From a checkpoint of a small mixture-of-experts model trained on Wikipedia: a softmax router.
Below are experts of layer 7 (counted from 0) of a mixture-of-experts language model. Rows are named router (the router's row for the expert) and show model dimensions 0-255. Each number is 500 + 50 x the weight over its row's rms, rounded and kept within 0 to 999. Numbers have three digits each.
After each expert's rows: a language model's description of what the expert responds to. This comes from a sample of Wikipedia text that the model never trained on.

# expert 38
router:537492519601497443450559540531460522481534531540519519467414443538462447508599467471493512521411493601440441480537484450582443488466575466481441451518494479438566472552571520513492489559545496566464425418451551528513441489503468458447450505560534447581505435507504515535412535610449420537575490432501524458549396565517488459490532506412495393474439421450526450457403464563499425555424541503491513522428541496511538466500498511507569484448606528506477476471547419534461522469430502488457451422576489521545472426549539428599432393472533622465605520500556449484567443564507504474488533426508596495424527514517392567442450428484506411480496493528501489433513466470404552473514470541491516514437471514505500498464492420517490552476532526516581458581442500421506608454621471
It responds to: List numbers and openers

# expert 58
router:480493512469558539477495503455453463427581550440562508514482540490518461559435439493524562453522526481520433557574475483585404514529464507492565516384428613474451490620401433512472548478504452459417558427472448518523390570553546463460503435457403547532496410580474455399528539500498529488489550499457516566443541409551472538547409531404460416582561544444516492485515436497524465532457504585415473475448579457408464583487473549483504490472515510495547492428485524564514424468649415476441491469419436540580427530458450470537465519539442466525580489549541483480502470567450464545482449505558476499419484622578506528490540529565430519506579516472479542480530504478492542581490474510525432445510400468453521457510497528500484452490553518431586503495420453505491426511534421
It responds to: Month names in dates

# expert 36
router:376511475478427568365556507486464537541528476474518454459594509489433558549490483477456436457542466464493491522529459533413530527524441535511483545477483571491496458512491552527485422478509541385430546574551478519575622491456508580519467384434473506425459506511553531468438576431419443516492460557557558567453521490469476554472473492470530575515485608442470453504487506534539529513524597514583547567526591476437518498424481433376443534484501421526467614407530487362552429452537454470436414534416496561419491500477550523548516473501464433446439514489530515526552503451519452434611519559563412543551455432499562527471545528482418440509503423528478487564490458514447455492545495441492480468479475523491455534568621536488414483473515485464452498504458600529503561457541467
It responds to: Slavic and German surname pieces

# expert 34
router:420527470523512498585592527492585495464549545372417622481402540527476528450499559522507530560577467513477412498410526513442500550561523488637562450464481455516581488516433465514471424537480487437598503521509507562547585558564566471514449537512508544412550534529524513522601532532531440492480583572563459537425521420415494440493465472425470475509535516534462473439569481435493448532407511558531483551507455528453425504504531501512434515482446575442470508524515458510467482466498546511483419474509497539435406489448494552475567440533502471419456492555470485564577480427583440539489546467603474493538466516469545506546595452378524580525550505480483550484442442574512426457506473531469504450493395420468394443501442497454489477369537509466478482552498519544518479487515367
It responds to: List-separating commas

# expert 23
router:497535483469530565517470569564450389473485389462481418555475619529480465608530491528446498455423500610432566454503538471566551518452528433463572465423469518621503562579419532445516527477499561500528527563489553448505487593559543406583476482473547534506530472504500543505546571505573540540470516456452506480464514451484525490618568450488497541509449584559501456450432512426574528573523479490456508626529467451499461585471504480546423513475499494569546383532510542561476474601577441476486469489523457489516394515457452486541435495542592495554491507519458461495525497471538472490536443517506561517438465532564491463588508548502514497457629410448538521425541430463573457503525436483558514481525447468430570445532469485536474508548539471438510434525424599468446574437540392
It responds to: Political office titles

# expert 40
router:493447466523430483539509564475436407495574503464504520566479565521519523549438537468426521412461445582488410485577487455456461523566471420498546413508521466506448487459479538521525478538534485476456567552581437542457443549539473426426462448486581560441443592503490441455543491507482577615446491518429395512432559438482515511553490523383390528547551534472547435455576499514579429484450589473423500503461475471527502528500486512580507525523512440545553431425519537520478470498559448557446456489575473506620448501519503496518511520492599424582512530516521504567432408468523536555423426498578573495489528560445572597456415546510435507546463510473510540519526528497433450548459460554482577457464457448503640488490560586500587423480514573484537434504436534477425556492562509
It responds to: Years in dates

# expert 48
router:554498574471486504428549566538467461496467486416491426458446507544481471576501444462421579476469456535451565538533519452457454505602604447480472535483436505557535545557478634461462583499580521507485457537415545510446456545505506468522488474496576499636583495451529474555404514458519447570516395494439456482538416538592516500506552474468508443453435418404454462527461488559476439543407559503495425472501576499514448410574509563471489521447464534501530473461530520568466492477496447424572467444470543463441460452495535489523431452515619525540532536533577566516486376433595536469442511457533577519587527561479587429437518493521566471495595438486470509494482457447440462449552463491495482539450524512453433487533448436566482557537521519449566476566511483565479556544583388
It responds to: List bullets and table lines

# expert 10
router:418429404474384478533616498472416501435486512559535560538409541550480473550492433518536557553552487621475471536594556408546463485493546494460406460493483511456548409545599434496425573471499476535592480387411580495487466471539489464569468511475513531550552465538553534621574520549507425468536482519476533529527540463475525442547458523433397472593417514542468545456495486580548540523444448543521568514530474533551491474526554440588558409508492533473510520524576386484415540504463564508421424472484486535539506541424417518539540491487496446485539512530501559510507459523547435488553429453505478484416522568480494508525471508469527562479557539563414570443551515517516416488510407491491492499465470515485511444392490433446446526475569461566467411506481442458476559435551415
It responds to: Clause-boundary punctuation, conjunctions

# expert 11
router:449504514440430428505497446552477498474523507535507461453628575432404488495531495500478503398431463631448487499497526394463572480552450596485443591438554451510530563539463547551426432497539497510480558450474482503486497411628492475524508521503428441492510391538528569575606510501459509484521507476459525454567462540498574485591430510505511447480517538516581565403520427556482531376513484577553554542462496451447540483521506445504447458450527444586550472473428530475519536515515424524511484460540517565591491572493428494470529422521491504484501477454420490379548457540422428446486469493479561486441494441543466509506496508516500506445564468470582491603474485533502458519532449477455484575627393612418460606510579584435558489458496460464492506505465504465475517452489548
It responds to: Proper-name first pieces

# expert 18
router:505516522532508485593459572528541460505515549523422509516569400553529528528567477457530536476453511515559478420460546445514491458506456495501527479400454496569479534522464543490507364428543481648440578524443451584475480523552526462548488472529503472467457462483480519479539479540418467591481493455501532573479448598516543368486544448436566447537471568426475572482488469402517511478450444502475545472512463536586476424483469464488474443482420546540513470481470536541476467561460499394477581490618518521620427501494469469534438471586554533541488566394523512424460504572474560431425555536567519488501452477616494448473475496448575521560477515529595475505443526491479549595444489493539485554513413554483564527471428468572429445388537557445606502561495514439482510448582448
It responds to: Initial capital letters

# expert 63
router:505456476534472495546447611443514486564477535446476601512413547498518475417533563417554593517533481519507461458453453486484582463568481440535468481444473426479532572495503461592477473476604515383605449410616498477555505532534551432503482600494537600559508546509480520516520525542534413492537568665518526483454490573391480378495559569503504475565463464593550473421480467499486462549454509475516505472571451610570506520553561477526521600495440587335572493591459448453511499467420473557540522564475520454429477512513488424498498510457488511464477462510502496508537443499535514504521530409478530483558438538469527478413511474458579563544550519476461511483442508499488523478525522525461468504555436483579501485437456466535565569413527526502412453438485453461542546474521558
It responds to: Verbs and clause links